Experts of a small language model: vocabulary 8192.
Below are experts of layer 4 (counted from 0) of a mixture-of-experts language model. Rows are named down (a neuron's output weights, with its number) and show model dimensions 80-159. Each number is 200 + 20 x the weight over its row's rms, rounded and kept within 0 to 999.
Before each expert's rows: "comes before" lists some tokens at least twice as common just after its tokens as in all text. This comes from a sample of Wikipedia text that the model never trained on. Tokens count by the router's weight.

# expert 21
comes before: " the", " a", " his", " an", " their", " its"
down0,201,201,200,166,205,204,217,214,203,219,214,226,199,143,188,189,196,217,181,174,201,212,185,219,218,209,186,160,169,203,182,171,206,200,201,167,223,206,223,205,216,187,195,259,183,202,205,195,183,205,183,200,178,199,255,229,195,225,231,195,211,208,224,203,195,186,197,177,171,191,208,197,201,182,195,205,203,226,218,135

# expert 3
comes before: " |", "|", " 0", " ", " 1", " 2"
down0,186,224,201,198,187,219,178,206,170,214,194,225,173,191,197,189,215,221,195,204,235,203,208,209,188,195,168,172,252,180,182,213,166,199,181,210,154,205,194,202,227,218,216,215,174,216,156,235,224,187,183,159,228,203,217,179,214,214,200,168,223,242,194,213,198,208,196,177,222,189,179,189,194,239,200,182,185,215,212,218

# expert 50
comes before: "\n", " The", " He", " In", " It", " This"
down0,231,190,202,243,184,195,185,190,188,193,182,200,199,211,218,191,215,202,219,160,164,213,227,180,160,204,206,201,191,217,192,220,207,229,185,184,208,200,253,188,200,179,182,178,227,173,218,175,188,178,216,206,194,213,200,221,172,200,161,201,194,198,260,184,197,205,221,199,196,166,182,190,211,173,199,183,206,201,232,120

# expert 47
comes before: " |", "6", "7", "5", "4", "2"
down0,230,249,203,201,213,220,191,213,199,189,194,197,213,170,208,196,232,224,216,192,170,189,213,173,165,220,210,214,157,178,176,187,174,197,206,237,183,199,193,227,179,175,175,154,208,166,208,207,185,179,204,202,187,168,220,171,204,247,204,222,179,209,129,178,191,173,208,183,233,196,220,198,207,242,210,210,207,203,172,193

# expert 4
comes before: " of", " in", " to", ".", " by", ","
down0,219,177,224,177,201,207,230,218,232,187,178,224,193,190,199,191,200,193,191,214,217,178,166,209,186,167,237,192,161,168,168,182,184,206,212,193,152,180,188,220,214,172,198,221,208,207,207,184,188,191,182,219,226,178,198,204,221,196,216,226,194,183,191,203,206,208,211,202,189,243,217,195,217,211,206,170,218,177,171,178

# expert 11
comes before: " as", " in", " of", " by", " to", " a"
down0,216,215,208,200,205,191,197,166,218,198,237,171,200,177,198,192,162,190,204,208,190,214,145,213,227,198,204,211,158,223,216,184,211,217,200,206,187,165,206,212,189,225,184,221,231,207,209,200,219,193,199,214,229,236,199,222,202,208,194,192,223,195,213,164,223,216,179,199,168,161,209,227,201,221,204,173,210,178,230,179

# expert 24
comes before: " the", " a", " his", " New", " its", " an"
down0,198,228,187,202,204,160,187,200,168,213,205,217,220,192,203,218,197,217,215,184,203,210,197,169,182,168,212,209,205,190,209,190,167,201,221,212,183,220,203,213,194,222,194,190,241,179,202,229,220,222,188,234,188,186,209,214,226,180,196,209,216,212,169,228,197,216,180,182,176,197,194,201,166,201,192,199,208,247,197,183

# expert 19
comes before: " the", " a", " been", " be", " not", " an"
down0,257,206,191,247,218,231,206,205,203,214,218,268,209,217,202,234,208,196,203,219,205,200,177,177,188,203,193,193,173,169,196,206,195,196,174,157,169,191,165,211,202,210,222,159,243,212,226,214,187,182,165,183,221,202,210,233,205,194,197,196,214,168,177,190,171,191,201,193,169,203,225,185,188,216,184,228,230,208,221,189

# expert 14
comes before: " of", " and", ",", ".", " in", "'s"
down0,232,247,212,199,208,205,221,207,192,191,189,190,210,195,204,225,177,282,162,202,193,188,197,209,237,178,190,177,202,208,226,219,200,204,188,175,172,186,194,202,203,190,190,191,208,209,211,167,229,227,206,222,176,196,222,219,198,182,236,208,183,194,179,183,171,204,206,195,219,181,186,232,210,218,183,217,227,242,209,236

# expert 63
comes before: " |", "\n", " The", "|", " In", " He"
down0,182,167,194,199,186,198,232,208,186,222,198,200,244,209,217,204,180,183,217,205,192,204,227,201,176,185,188,163,162,215,221,198,214,215,182,182,171,209,176,175,165,192,185,196,201,196,209,214,216,214,199,236,165,187,189,195,201,216,205,225,198,218,215,188,193,184,176,226,208,234,221,211,216,233,154,214,176,185,213,190

# expert 37
comes before: " of", " in", ".", " and", ",", " for"
down0,182,210,171,183,178,220,216,213,208,202,165,243,188,202,208,194,214,217,206,227,189,185,191,197,179,264,182,187,197,183,229,174,218,221,178,216,152,195,168,223,167,207,202,189,203,192,206,208,197,213,173,207,177,202,176,174,203,195,192,217,211,197,201,175,216,205,186,213,222,211,223,197,168,195,185,220,194,214,217,221

# expert 9
comes before: " ", "\n", " |", " 0", " 1", "|"
down0,189,200,242,237,214,220,222,203,182,193,195,201,193,200,201,178,214,192,198,177,176,215,229,180,171,192,207,186,207,226,177,205,230,197,231,182,226,221,222,160,191,203,167,188,197,190,209,180,235,232,165,226,180,218,218,179,168,234,226,208,240,172,239,197,219,238,196,190,210,169,195,215,219,206,224,185,218,238,215,183

# expert 41
comes before: " |", "6", "5", "2", "1", "7"
down0,198,229,227,225,192,211,207,202,219,208,220,206,215,205,210,216,167,208,211,191,179,210,223,170,195,217,204,191,215,209,203,203,223,209,240,246,194,188,227,198,189,201,181,191,210,215,223,180,224,204,200,191,193,211,213,191,256,204,213,185,190,213,234,192,245,165,216,153,218,193,210,197,188,179,212,200,232,219,190,184

# expert 61
comes before: " the", " a", " his", " its", " their", " United"
down0,198,194,195,179,182,189,196,181,187,232,211,233,227,192,239,234,214,187,218,200,188,234,223,190,186,209,207,150,238,199,159,213,206,190,196,214,190,192,210,165,221,211,195,151,214,208,163,208,235,216,202,198,180,185,213,196,192,209,203,203,220,191,245,178,210,198,182,235,166,233,198,209,238,149,217,218,208,199,198,176

# expert 0
comes before: " to", " in", " by", " as", " of", " on"
down0,219,197,235,221,250,227,225,252,178,197,203,175,198,120,184,203,209,218,188,177,199,204,191,209,208,209,163,201,198,230,209,182,224,173,249,210,190,185,209,207,207,233,213,167,225,194,202,194,196,190,180,221,204,199,221,172,189,167,209,244,201,194,189,210,195,214,211,170,203,197,189,201,210,213,208,195,234,220,207,131

# expert 44
comes before: "\n", "|", "-", " ", " 0", " MPC"
down0,179,204,191,243,215,204,182,183,168,209,181,197,222,183,190,179,199,178,147,195,198,207,205,203,226,167,196,188,201,217,220,203,204,181,208,231,231,210,178,199,208,234,233,229,176,197,195,186,210,182,190,195,210,233,211,189,191,225,202,195,176,173,259,192,202,194,205,200,178,204,210,220,213,205,222,177,233,232,194,186

# expert 22
comes before: " the", " a", " he", " was", " it", " they"
down0,247,236,217,191,206,223,227,229,197,184,224,177,217,195,205,193,191,221,176,204,204,210,191,183,192,237,155,182,185,181,209,172,195,166,215,193,200,230,211,192,210,235,188,188,168,214,175,237,214,179,209,222,220,177,187,212,193,204,189,194,211,238,203,166,197,209,182,249,208,177,172,260,184,220,191,195,165,208,164,223

# expert 32
comes before: " |", ")", "),", ").", ");", "5)"
down0,207,197,159,173,192,212,218,195,187,228,210,203,195,217,202,198,217,202,165,224,189,202,222,212,207,224,188,170,204,222,199,233,212,196,170,185,215,219,192,181,192,211,199,189,201,214,257,211,217,192,191,193,176,194,184,207,188,192,183,221,239,205,211,223,199,190,182,182,182,168,199,214,200,200,170,207,232,177,212,222